config = dict(
    d_model=320,
    normalize_top_k=True,
    router_cosine_scale=20.0,
    n_groups=8,
    init_std_router=0.00734,
    lr_router=0.00119,
    n_kv_head=5,
    vocab_size=3014,
    beta1=0.95,
    schedule='wsd',
    batch_tokens=131072,
    z_loss=1e-05,
    dataset='wikipedia_en',
)
Below are experts of layer 7 (counted from 0) of a mixture-of-experts language model. Rows are named router (the router's row for the expert), up (a neuron's input weights, with its number), down (a neuron's output weights, with its number) and show model dimensions 200-239. Each number is 500 + 25 x the weight over its row's rms, rounded and kept within 0 to 999. Numbers have three digits each.
After each expert's rows: a language model's description of what the expert responds to. This comes from a sample of Wikipedia text that the model never trained on.

# expert 30
router:468542534522475499500507482484478499510501532522519476486513483540458492485475465536532505526497521499537541470542490488
up0:477475512522505482494461476531460479510483500490491506502423436517502564509472550535485496493506458502499495450468545499
down0:512488465535504485520509487505552462479500497519488501487491522494458506475527522546516511508462532540487462548505493547
up1:502533520482468480481521462521522486504450500529494518521531473512487504493397478499490509509496504515512497567498502519
down1:496483484515506485490492522498523506491492491497535503479542498479467513454574473476488503514457500528524488525525457494
up2:529546473524514557477475484466536495485489470490512516498435512480540445527516522492487488504504500431458512469527501436
down2:412501499527476505506447523494488504540529507525459499462519489471439522463547503550519492492518506469494559537468475480
up3:487489511524511494540548475491512474482497519489533498525495533486461483508470525473518466495514519503539502503518502466
down3:501493511526482501509490534498471465515564517508494530456500453482478536481508511525527435537494488505517515488514466481
up4:472479465536484472489534507508489518532479548478511476529504498477475502482490490505510520487504496463524527499439503481
down4:502545488509488489507491557488493476494483472523514490483492508479517541489538475525552462488499506491487509492528477532
up5:493501527512504473538476498521486478540493505535540449476435465530548539500445502516491499520485494478505488493510502507
down5:489486491532494472507497494526506558510484463481500496516559545471516473491490522482523492459484541505532518512542499531
up6:486461476489492496515457506490473532517520505480509473520504497513501493538483476498548488527507467506520490520506469467
down6:527521471542455515517476507470506482509492529543476471482510534466534472527547474516531461450496509470477485475483527512
up7:523542486446516518527511472491515462480520518488549533485510527531469494502509499499541482505470494538489505508505529491
down7:553502480450539475494476492485529475500500493524439461498463498515490548477481519481519464490495487495466474538435463522
up8:480445511509513495477498470464485506506474472496524497478507488490471492508530498523467462496468497496513511429527518505
down8:528530525505524486505500529473504521497530505467485515496483496538494525499512535487463500509532474525518517503504495508
up9:495525485509516491479540521462465512498490480523503510497456471495500511496509451515476529470456500465498545485475498488
down9:455499548543556477533463502510492550506500538518514527498463502503484489480520511490497521464513494519512487505474508512
up10:512477498466547484509483505498487492510471519486512484494472519529520462487491512471483489523502468497515515457493507508
down10:463510476517490482510492479536534491536510479532517501518528525510509486511528458472445520521484529466500468533519468490
Capital letters inside abbreviations and country codes like T-U-R or U.S., section heading markers ==, ===, and subscript or superscript braces.

# expert 24
router:477530485515498470492527512505522504491512517525525514509495506540504489466494464495560549441501525488513483458486481483
up0:493442540514527547425493466496542500548494537513482508503513456477523491513516501482510478538500490504495494479520517497
down0:489498483452506514528487489502459481503531491512527473489510502525485449512493507472487513477507493490505510479552511496
up1:489517513492531472535535547514471489528484483491497523522507513497467477500500485462473510523488495518509476501483476491
down1:494512504551480465503518527491482496516463501483517503507485515502517503514442451514499530503533483533541536463462481508
up2:490502527555479488472497487488495496509504499534524481510514484468538515483495506493566477453491472477485473530497512499
down2:500424470500490493491523497462528482464539496502481450509520486517517522490503533452467530500485500510500487462476512546
up3:523472518466507557523504490474509480507538509505496547466497467478449544487534501508539495571469486493441499540489522491
down3:488552470498502522477525454502460518505509461509520472450466510520463480465525475490519504527491506498541555491444473528
up4:467467526489519475517497479477485465496537492526524548485524527463532482472479472504527490527495513546493494481474503527
down4:494550485500507515470503492515510481491502524512486455507529487487483509484489499474504485480490536483492527505466511454
up5:478495534494521487502481506498476418485487513493517512498513489503508514511503495506502484496464519496503457507496493474
down5:486537529494542509479527546510478529467503532509477529495480497472483489484511502520479482474486475501507506474485506508
up6:546494531475488437483484530465470477540479500490516492533521463532470485493474472506501502490470515513529479477505491521
down6:539527517523528549519478518494456534514529499478533508463517570496475469467504515459504508467499486473504543487481455514
up7:499493498487498505499502525511438480474497475482514472528540516520492513525486513489496471500506492484519534470523489449
down7:483503509484490527474454521487446516513532521523493533460489495525486494477529466540473517521508516509473511519478446494
up8:497532492553504516510516495531480468524501470496485521462495510515545488487475450487520478472495509531481482495529526467
down8:551515483491436489511473495501513480541459452525494480444480498538469482492508540532501502454517554504533472516511529484
up9:507470516487479517529491470495519465498536535513550489497485503487530509529437556503504503490516497487482482473502494489
down9:548526484519506473498508558551518499499498470508454507464526528528514489540482490484494504512506476475484492556523539477
up10:469533493515559478497538522488509519477508574472499525538490457459432470479515499514540525500521554473560493510517483478
down10:490560514499525518502501491514471521500490493517510506506495531512501509494506483482514493474503549499494539476500514485
Spaces, opening brackets and numbers at the start of table cells in election results, review ratings and statistics, like (mixed), 32.3.

# expert 1
router:555511499514444492491458509510508494495478494570475484475526545495522519506523511524455515497504483505498479509464459475
up0:491539493581507544535508474531475518504566509524532530517553518470535497510475517449520457510513521458487496522504480511
down0:480468506512526500425477526532502479520520483476501523497488460515474483474486497487517463488485521520502461538520485513
up1:509522493490515468497543482512517511511497527498503522493508489518487484528501531495481527502513467518517520492488491538
down1:530520518528469458478469497481515501509481468488509471448508498577473522507475500488514526506464502537507527559434510509
up2:482480483471503521519534530495522504531518493502519426524502490465462462461482484509434541519520482487487511497461528512
down2:516510523504509524499499521483505499521518545540469517458506520444503536480523511497506516518469520491495445494461520526
up3:498503454474499511480515472502514443505511509502547546480452546520519488491522517486511500510495487505502508499512484543
down3:507476508509495480505495458533523531473503510502497457557469549500512493475475501510486468512507495523501535488496499484
up4:498465489485529560520501489510523484538478540525499495527481561503493480478497467526454504492518475503467505523468511472
down4:462530485506525477488515499454530475492529497548510519528471471517468478464474552497496487485527500491485521469512541518
up5:494494498505525506531501484497494498529525503492509527520499502488519490469502486511466524484495511528506566531473479541
down5:452520488528502495532540484549492498534533519509523466518486481543518492517463467492452519490518499451515515492482479495
up6:467501497512510479505532494491471468529505496459497515539536493482480537445481472462499468499472544533525497455505487475
down6:522459491505504500494500511524533475528540482513468518497555497518470540490485484476546503486495471506520497496523467500
up7:520537522490551505490491500502532508541535508480479484526448495512483471511516493503457451519520506465494481490509506521
down7:506513508498531498537557468470439526501501466507480498492576494485521486479505493495508546525489509548475482474412496500
up8:517492521499521521490515505519522474518497526486445525566543504506531568465515517483499470486495542478515499463510504525
down8:507463502529475523520505494480524537499496505471512474526549514488511510503541495551479486495497477520551480473496489524
up9:511454519536492509470478507486472484544519557497500487519507468504463516501470511508463447524446547497533482507485508532
down9:490462450465478456521523513487549527528528503457481456498475483509499464518495479541506526465531498542493520490456435513
up10:501465515496502527529495535470507443508497488494510491527508497494466467521471501461534479496525484495485480499502520510
down10:515493536518567475466482481483504515492527516512488496492538487482523482467511493503528518526535491485514475495519551489
Opening consonant fragments of words and names, especially s, f, M, sp, comp, def, as in Play-f-air, dep-ict, Mc-.

# expert 0
router:505504490503462524476537484475446486502500461510514511489506517506476524451465471507487487488478517532501528485464469540
up0:504475533502533500517547521466537485505519485517471515536571496475525455507443505521555503495471473467498491491507470514
down0:492504513518535563501520485488495516479490514523486526473498505491511528448515518528450511479498511505474475532524534471
up1:420530552498453509488539494495490504494513514496499520526514519463463509555466494461500499533515536508456497482511486477
down1:496515518489492469512499474521528515506492465504496475433531483492499488489507468530505519505499532530557502504459478511
up2:503463502526480490483505490496479529528502510475514509504525492522522478471510510467426527511457510493505488519505504482
down2:488564481499472494497507491498478495505481508515479497522440486471514526533465459507481518510505497521459488542506527474
up3:512518509490496518498465449477551487497502462494479471509483519538476471540498469502486477508508463497531495530529518508
down3:490480509468518481482544493516491551523490528489471545478522475483512492462487494494500478520514484489520488479485501516
up4:459496534467525504526527477526478447530460532479498495530480496484481519491443482514499512473556499535492513493491535503
down4:485464500523492504475464502530503459545513465533525488482482527544504506457472464560468493467499479510523524455469486502
up5:512498481524480535482520500494482526469494519495485488469497514486481475528454466488517500493487520482506492468508506466
down5:482501503511438514523533492508513480496501541524517487484489539521458509529496516526488464519432501499548486475516494477
up6:495478541446474485495508465517533471431504504506504506480503532501550488510458514473525517474478446511495483484508508534
down6:485457483479467485517533522454489512506496547507516483505517509531495513457489455488503487484511504482529472495477469489
up7:518563492497487513480508517472504490530488488498484520531489495542526504499491469476438519517508520517485499511476549456
down7:496521448546495491516535493443515507533501479516485501492455492482514566464553483484473560480563495512455497495498533542
up8:471522491526500501513515507483487499532450529471534471510496466498495471512507487485457547500459508530549497510486533536
down8:510502478496500482485491500518495466482501502506472504509481528473463530478490511536501525484533576484510532492533485511
up9:496484488487478474516512509497451454485470508461519512490487477497500508471516497504492484498518481524514522495499509512
down9:505518491521501476495520498517498511479476435515486516539510532521508504505540544474512531506506520490504495533497496477
up10:547539522471475479486512477471507495535504496539505488506532525526436495492501500475497442503515469503490520513471513514
down10:489536455527492535513510518526494491512514498505480481515504496491482532488498495513511478468562497507521499496546504492
Word-initial capital letters or short capital pieces starting foreign names and places, often Spanish or Portuguese, like S(érie), B(eda), C(iudad).

# expert 4
router:461492531529511517521484518496525521484466481496479508508488509475474473503512492484509539479506475467498492532505493408
up0:529487527446508474513459474464479520496502482493512506503481525504526492484522476478537516506471482483549482457571515511
down0:483439548486526478500490510524500478489480494471476519469528509496482505484482480492510453507509479462529521472501499538
up1:464504471471505505511507495565502531519461526476509496506470480518499501466483497478516553528507477525487469496502518491
down1:470530469514465491490557554488489470470496518504499499501488491470464488468491516546491520459512514515506475514524511496
up2:491515514501519502534473496532472481495526486504529526485510536497487486525516509553541485512543471473511527535528525506
down2:438514521560489534519500512480538452480486518471509514485528483469478549510490500490485511505492539513490509493526506431
up3:488480479498517536501500504495501498493548469448501521491495501480503460475478470497547484496467490511512460515536512522
down3:477518512542483462453543503515518469508491494487487509502471502482478490451511527552495477486490492466459507483511512486
up4:505522504496573493505464519504512483494494556533529515503524500518476477540513502482523520518470506473507474513536502510
down4:545539496478503500471470512520504494519505487495523527456517560525521503512511488521514496491501507502502519467481475457
up5:479533505502528531526479460567485497507538481495494530543521565503494514469521492530503492538515482495473527485494525497
down5:498511544555525521450486547477502472513497492520497516478522475480507524531483492492474526478531478519451525462507488497
up6:493536506495525466505571504479516473494457503526518512484530480514517524466501461526511511478482509517500482486513499500
down6:534529484478534533554548505515508493510483523529476517500494493513528492476523495476493485499494503465487459520488494493
up7:496551516457528474505526487525509469517508507525512509476536503473483491496516519496501539488505491483456522476546516514
down7:517498506504476517532503467513522491527506494479536471485470576482520518463488493507468514527480522516488531518552530552
up8:493526485504512470529471524539496517490499514540468475505515500494479501506475493503544473507492479438501465527516477505
down8:508531507541500509473518465528556505492506481486517529527503526524517514490516467534507473520523486523458499485514504550
up9:488473489498496497481537498480487493482554508486527452516464492498480488499551478518505471486497517545498501486492475474
down9:474499502525477541525493504489498501442548506521511501484494454516486509493524509488510524497483461500503475524471516531
up10:492479498487580470437499470542519512485507499547513497525472478488559474539489484489514515517494524474492529517489484552
down10:506542531471473507529459528460496496521495485459489472463505486550463526532555524530493551506497500491493484499457478522
Finite verbs, auxiliaries and verb-final pieces in running prose, such as would, took, announced, -ed, -s in me-ans, low-ered.

# expert 9
router:512494495486479525476471499477430513490480508500529527506520440514475469510513498541483471474492496481497496519471487509
up0:478499478459512510513515479499505500516484501447504483537510533502470465539449527509543530488510480531527531491484514515
down0:463469506503492527480497480516520481479491502494470500531494470518537493493478503542481507471491495513513494535528480521
up1:498524489458513518525502471503492472492523502492492443556491502500515516558474536489500446521491509461499531524500524512
down1:517515501512508528521511486500506514505513488507501479486515489494489532480496518517507514495513522510476483499501504524
up2:582509512465474490498509532502530463539466546479543435534487499484518501553478507517465494489510507472479491526481496486
down2:505472509517518547511493501535527510485451507422504505559486501535534489502462538500538489518510456518532519457503457504
up3:502515474486491517487507476516481490530503487534505464489493494457502517520468523512513496524464471513515479485489562499
down3:516520501507478456488513505501555510449516518528456513503486496486508506510528487495499480474511500525503483550486520514
up4:475504455509524486489482510506472539548510515493506458529489464486490479492501516504454487514483494463552475445518516499
down4:496517502514511488513471474506496504478475445572511501516518503563493518479526495504501513485500527494534481504539491453
up5:460507509477509519454499552487499503522501541533508512539550493488507489514476477489544521471469486469550466523501504528
down5:541497491507493525508465497456528488470495514516499539554487523497465455480497476520491505470468501482510506555507457516
up6:512502492500542522519464483517501486505483479460509531538469532534475458517501473509490487502477512476474509530488516482
down6:496480489461488448471488439532511506500546460499517485474492465517466496469550496479469521531473510520547507523469576550
up7:469518457537518464497471498465504515493494507465527508468487493441508487545500463485490501487523504510519505479514508503
down7:453499547498499511496480508518495499494517483530545451451505478549490526488501493487539514524495512522564514460487505515
up8:503529499495531491527491514451460511535488480522509501544473491514454492519512509472446479514487490487520511506574489433
down8:508527487517524481448505511526496533521509474566517541490481467555473481490510513517500508480486488476492485496476494521
up9:499523470489446533486496538512460485522497493513474558513513504504522483500518492525512531545536504520472528501478509529
down9:483472473474471479534515494538486508475493486516525496521514488534506471490515508452480491471481490556513509483482448502
up10:485489526516532508541528489500501530518500538557517478487523470500473521490492497485504528524518529494488459533524496510
down10:455485494505483516470489488491506531520510497487522570467517565521486464522494508503493534469489478498501479511462510525
Month names, table pipes and en dashes in win–loss records and scores, like 19–6, plus sports words such as p(inch), medal, appearances.

# expert 5
router:481494480484529459485518449520467507487514529463507504487512521468537483502492490494500539528520500505485455465529495530
up0:498505525474531489517477497531434473461466534482500473510504493496467513496536476478442524484468461541493474482515483510
down0:500498514499511513515506506484477482525475517547511502545539495547513458521498507470517480517507521522543495473507534515
up1:498511437520516493484455480520493470481520506507489490487501525489500478515503516504522465490519499495502490462501483489
down1:472470535527485533424510504485511496511513469524515529485541517492522498501507510519528496498508466475482497497489465481
up2:504519494507524492495480465513472523522485520524518539470477480527511510535485481504458539522496478503482486512464485472
down2:535506506481492533498514497473526473494472518510512494528490525507496491463477516469484485480515500486516463493485493475
up3:494483502503508483509504521512518481513483461506484480518471475539453479538469461508490505514494516512474491492495511509
down3:507491505472529450509502466464516482483504492489502580429503451461508477492464504526552515496471513514561475481498515489
up4:483520519554524515520494504493520515538523478561542494475509488531487477508477474492462483474515508508466496462458480468
down4:469531500495490519489473493498501532493516524536522458435502490513495502495509502542533476490545510476488525523464496482
up5:538455484532465512491478471506533536520459542521464498504519506491539534449472519480501475487469425460493484529522495544
down5:517557512508547470516520470466482516493487484415474510477508492465508496552482526473540529494551534473497494489512458504
up6:509483514505481495456506491517489498478481519582449454512532490530524478496499534542455466482475545504521531499544455514
down6:507559464482526525532505514470493508508515460520525470482462483517529487522512503501502541490511486474532518525496556473
up7:490466455510530477485469493509511531496531509477534487540511520500492515515467489528537504527508481509489512466470473530
down7:501509513468517459492512493473509495456525477494468546448491510528465482489472503552489495500477516511523478517518487535
up8:501476495505487481517476510522526482505545479478485503528473529519488481509472448476497507492492472433509486510499520572
down8:542506497498538492541499532461450461513505483530505487503531507507515489514544494487474471494556483498501483459486528525
up9:465479467466509505498478518520503544479536519533471459502533486577503521514505495490498504503461502557493505463482492506
down9:469498499473478485509492490471490481498537513477499547546540535450504469516476497511498502460512519518543454463534509499
up10:464486525508479496517507512497537522538557514478537547477522454543519458528535493491500472496514524530434500527545499479
down10:499474510498502519555515485509496492488486491468505516477497509497492514491520516530480506488490521506480533503472450493
Commas, periods, paragraph breaks, quote-plus-punctuation and conjunctions like and, but, until, which that close a clause or sentence.

# expert 27
router:522496453448532446478486549493496495491511514509451470506491471506504503499488500512514488446529478465549452513469486499
up0:502517514528480523515510513510512495475485540498528455505537525480494501495518484500474492470472506508481500504528523523
down0:500497507487504468494487480534538498454528500527503526550514540507531443465513528515443551524482487506489510482517464499
up1:483535491496521512500551530508486457506508495517550502540469493546514449500478511494485514502468457546443507518488470502
down1:534524504516497509446478504524507504510498485518488525515542471509506500492542519529520429461493491494526493508485465513
up2:479500485575511504511493526487463577513496486508480472490523498496481483461465512531473499500487520488501498459531500493
down2:469487513496463490451498512488488485513477466461486486491492515492517482497458493484494505451523487505458506490488535504
up3:537473501503549539489481484515408509510478497515525491472504489517485484527500539517507506506497504530527498498502501509
down3:498518545507539478506510492488515484477482510482488552521549509470546481463511533488456501515491463486512481516495552489
up4:493472516512493497483486483512495500467514515452497495512477503473518491511437497481516477479527468495524485504479496483
down4:487489519538471533530554498494508472492537497478501562441493503477506537502524490484516499479511476489462515523509490504
up5:445509536511519488492498474545542499519480525505483514526522505461532426546458523511492487520497464506527530500533481494
down5:532483492513435533515504463494417512468538544490506464494472510509499473479512487506488563491473493524523434470532516497
up6:463524473502484506466478487462514499534492535439495533537509509520521470520501503460476482462510509462509526536507504498
down6:513499476521497528493499491505527462456492496492514506523476528536489509490483510507495513510484492513483516514472459517
up7:463537503488517449489465523475485465497487521492490512516526475505483509527483515496501528475473455477503475470513497474
down7:495529480528477467515492451462506474492511497501507514513462460523545507486523480540499500482474507484496480546480489488
up8:534492538500522491517503497497504511513505489471521483513521551539544521483496503507460491494515477505489502481548520500
down8:490510466465499496547524500458473537491457477506511475496498539453492491521538507512461547548485475474483471506528523525
up9:446509468477471572504511491573480460494546473496515441471511509486532490545511483499524513503505498523484503456490492495
down9:496499494516482468482503525455529486492468498471442501460493483502464539496472511547476495492464481456475487509545499501
up10:502544455471527474441502515491494489495511511488464520512481483464492451535513516506481528489500473505491514481496507486
down10:454495484516530541531567543456539525517496486502495476478500491480519462488476509495512503528500496500540447543516509491
Spaces and digits before scores, percentages and semicolon-separated sports stats in tables, like 2–0, 50%, 4–1, plus units °W and kg.

# expert 3
router:512534546540463502507539494511484517497504492519497501525486520556531520466504481507510494519531490508478537498460521463
up0:482496513525523514530526503528509470529486544519519514537460503528484503530503451477531535505470541522527501534543498499
down0:481527493499527492486483519506548498455494514498532527526521491477473537514475544528509466455518478500507521525466538504
up1:509512520483515483521500547496480444490506451465503502519505523512481496518498494512494459506515543480445524460504501458
down1:479496531532532464493482435519512491486519490529559490514536527525518463494519525582467524485489551488502469504466540490
up2:478500514483481500471506461471481485493521454476551492504523534481511498508476476500484472523495509572496527500530501487
down2:504522454502561509472484487479498525483542460473511560477441484553485527464522477471547456492479521508555506514486541476
up3:432510486509509440479523516540449535479531526523511535531510490514530496504494487496510409494464488470542493510538508492
down3:499513475513570519494497487501453476514499551484516471504538535484453523491538493456519543480518519503477497484520448524
up4:513541494456480503499523451486475465507528446494523508530466478486547502503527521453502492531545520508513483462458484499
down4:542462504475509512502503485503542497487479485525497524513490488495473458514522516500500520538448491490534463494502513488
up5:503501493483427494553505510478467490488505461465546531486503501527493501515497474510495478505516491476492442436505527506
down5:547490510495523465501528495505484496520538499485503483544495531473483519488548497569514497489490482516501494528483496526
up6:459537489492549502465530482465472453489524509479503522472492502536448484502508497500455511499488510489508452492510542504
down6:517515485522466494545473489518474515494491510501496501459482494507546508500461512455512482485544482518475500530446528512
up7:502483514487480505523508441522451484537505522509480461494479502493501491501510513472539479510502476498532484482432522485
down7:522525466478517491515462476545479494448495492511473514469487521505512492458517514495465542485530474471511485538476488495
up8:515478507493495482502512498465493493539535509488510489541463507501501522518507470487487498501520485577481525491490491516
down8:497448487501548454503528513499481508556506462486479531477517489486537483528533537528560509509526478528521504489485553498
up9:479512510475480545562470499517517499513550467523510475499505515505504539489483523479527523498493519452467476496509529487
down9:492507516490482501518501477520542498503494549501523515477520522478515463498526465526515485485469480516544542472515504469
up10:483488512522509535507490469510459469488580488484537508506462491518489466495482472493489485486499477498459464478456481499
down10:486516485494508487496502487543508498479508498501491518426489476520527508523475513522484480476496487489485495506493524490
Word pieces inside Latin species, genus and family names in taxonomy lists, plus some chemistry terms, like k(uelapensis), Z(ingiberaceae), k(inase).

# expert 29
router:462527528468493522499483541525558472467530544497508474545501489529486529504486535490489522558530523532461509449477507449
up0:490493491521485475532482504470484492481481502480504567536478461540501514512502488476481503530453498487505500502530518500
down0:513512520512524509516486492520543522469528475542465520547484477464416488532504558508493495512472517476527515499483505464
up1:488523485550492515528517493479483487539484499498515487532533480521500494557487504477509475491535495508495503470526504475
down1:551503498436512491488542506523480475499528515510507479496481482529492521453465459490462470519508495496489480518507548520
up2:518485517505491497513477513482502490540525550527518457504490535465484514506443506512502518495494490502508472500510507468
down2:482543525482499535472513464507549523494508512510512482478494532487447499469511554491460480488508526473525531509491505486
up3:528451500499511496504447530471506492458482496537497534506488465516494504503428522562483529482472514530499534521501507522
down3:519499524460479514491497482505514489504465514489479523505537488520500443539494510509535504476516488523526518495479507462
up4:508495510497518517435469516527478460528492467493491499537481476508487493489475492488470507449502545500498507505494474479
down4:499519487501516548527541505496521510507542481498503539498490511481512479486467521465499476512499458519481527526457513497
up5:465495525462510505448522466516523461513553502529520491492542511482493473552526538511454494504495514533453533486523507517
down5:474495479488480458469533514527491510490502509482491489487478477493547553499501501553507472527502517563469535504510479491
up6:496486484499528503527551518479486464487500517545479520525517498443460447531465490479480500497499489483487492497493507541
down6:497512468530525492527505494471452511524524515528488510514526504504518506505520503467521522483523527476499490493490494479
up7:464574518521466493529538472509460550538532522562485492514519499480474450548481491457536481507494493512477509481513520496
down7:471492458479503546535504400500530481497512500486471477497507517555483531556517493551466508451543503526459469503507469510
up8:503538516488526509525504522497485455544530568505526516516497503480513512542475520510494535500489497566503475468501489529
down8:491491481507483527541450510494533527505493482526492484484497534485545490499500517472520534471479486481479515486517512505
up9:496549557469464495489517491496447481488499493527515515529493459516505521478499454476503514515494504511510527474484492522
down9:519513466481558503475528482472528505547471463498549506506482518509487481510497507445490537510513490443517477499527503501
up10:480456441502495451468501464487503506497479511524493487522509538468560483534483461513470520504512481519500490477493502510
down10:473564519457508513523533476471506482487503505477505470495489490502448510499516541499517484513487500487517461523538484526
LaTeX symbols like braces, underscores, carets and backslashes, slashes and parentheses, and mid-word fragments like ap, ass, ent in uncommon words.

# expert 10
router:522513502486498460508510492501489513473480531502491465529484510488511454546497458501499527539497523500492447482499472554
up0:522483512499509532498508529541470520497479508508529464449465498569536508501465455514505531524503519516475502481504470506
down0:484510464492500507513513499475470484469504528490490483526507519477479487519482543496499499466494468497517459529483555497
up1:534509462466493498457523498506470504518485513503468514525496428458506512499452483526483506458520542529464506519471483480
down1:517559478506517480489484483466537493501494471492540498502474496486432501501532500479534536464483483483501516502525455525
up2:515499491471514497524489525475536494461486452504522486490500469513497485520491491497499488533503503544539498485454515514
down2:529539491490506531515532504533470509487537524468509507482495526500480513531468501509505540533510459510530478454506515485
up3:504492435501532498522500547466491532514535509485479504483557492503493491447480478518493524491495495493506479513528471483
down3:517507537502509505456548479530505505457487526552497538516508506500523510507466489518481496486490500537494511508485468518
up4:475500455541513465513496536500450538503510497533455470515457485551528503527472492553462508533488479485518506468545466498
down4:501473515517464520474496502515492459497498496510535471492494515472490528491498503492512486489518512452534526527501510494
up5:492530509532512538469504457494495497511482537527475477547459510524535492506498481513480470521507490492476525483496465469
down5:493495529499491474518508410495508500482474502489485482491497490518530535476500501553502507505504511484504493526498470470
up6:475522511536495505488506502465482546503512515525478514495538484491497490498510482465500516489494482533501494493540493469
down6:529494456463535501493507510494511513516509486508494476576502510490490561521493517572457498465492471550486458488484516500
up7:450521535541497490494499476517489408492546513500538564471525513513470494501480526476548480527503477522505513515525486503
down7:517547510507476477483480524467514487516525476518459496527510556497551504562531486519509470500514542524522517513459509493
up8:492490519549591536461515508512483492523504513532468485493503490491522502451420515528499486493471435474491498522521526508
down8:486477537483488491517435464492533502512516533480514533494484496495516535507506510500504481524485504522526502522516503496
up9:538474481503522526565570526483498481516557499535508499470481506529482530461521502483496454473504516432481492465546488504
down9:462480528487465494524504510478515462501500461505498536467524495475530516503505501526530481490507498526453511529509474487
up10:476552515496478497476494531520486491498514519450463495519602524512480505498498485465501504511504485550490487512505549490
down10:509544471489550538499469505477501526510507473500522524545521532487476493529497480496455512459493457518459492505523502486
Table-cell pipes plus commas, semicolons, periods and closing-parenthesis punctuation in tables, lists and numbers, such as 1,509, 4.7, INN;.

# expert 8
router:459499484516511540517487493509506519504460489487492496460502502485541519530492522480515511476493529522514515516467497495
up0:474520510480503453500504531494455479489517469512504475517541473529521505483453491482535475487526492492462499536514496513
down0:535486526506494485484466479475536474470487518440538483537478495457500451544507503491467540556529494519492534518436541488
up1:452488498502528491532479480487466490516503504514533470466492452512511476537522483489479498510468537539481491498508478500
down1:478471493484473499530495507513462479505485493484480492504541484515448502502502469511484497567549494472510484497517507543
up2:447494495499489453486521411499544480546527480527516491491459513512516479543521514479474552450485476520480522463501465524
down2:506508519462479520545518474510488516478519501506509515504498531543526469528473490497538517557479519502496476463478459556
up3:503491462492507526515508504481496477504531542509525488509518508497527498515492503485494479496495493531525486463475496540
down3:469523475473497511502497501512473505537528504511529488546496488496522482466484512529474477458511459527497509471543542492
up4:482526528519519516496514486509519470493518484506545494507457501448487511477463534468516486521505502513426489514543467483
down4:480514488488506512491546481512483510480480500534487527457518512515481470522519508547493509516519497495504515483528512506
up5:491485435542501479486478539489501471498502511461503479487518549474529545508512500493503526518494486498502487525495506477
down5:507500469518481456508493464530489506515502531507513513515529518496506502513490508485474490461540499500513488496460499479
up6:465498526477502491528485545542499461490545493528495499489469499498534495519526488477480491490481512480494495508452532490
down6:493424503451482484468502498471461499507507494509508507530528505497502477470492522491492496467540455476512496494514458490
up7:511501489456506542470478466503524518504459492476522481493480483450474546495516497499480511476507484485463479514519509550
down7:518521542500519496493547524493445488478515532505471498522488492543472529478465510433519527477538533478464500506468472479
up8:503514507552509484527488468559550493510463534501518486525438536496490505510488515506500517530514464529460549483477486494
down8:485488466509496479460501496504479444531474469505482518485490498498464516490498480447535507510478487474527511496520502509
up9:470516503503477449488477504511487500490444536507460525464500494490529497519482499538463465501524492479495485492511517515
down9:492544463486462521522551457462513515495462513509490492541485477514482479472502514479519490534528500516426502501470470479
up10:480487453500524502547494485543475498502454540517478482486470502519508500508509472502461470509496473506494533494490487503
down10:458524516559518492531487503500517478500485501550509472504506521507478477517452553490513521501504462530526500470567535505
Nouns, ordinals and acronym letters right after the, a or his, such as album, first, second, book, school, and capitals in SAVE, MV.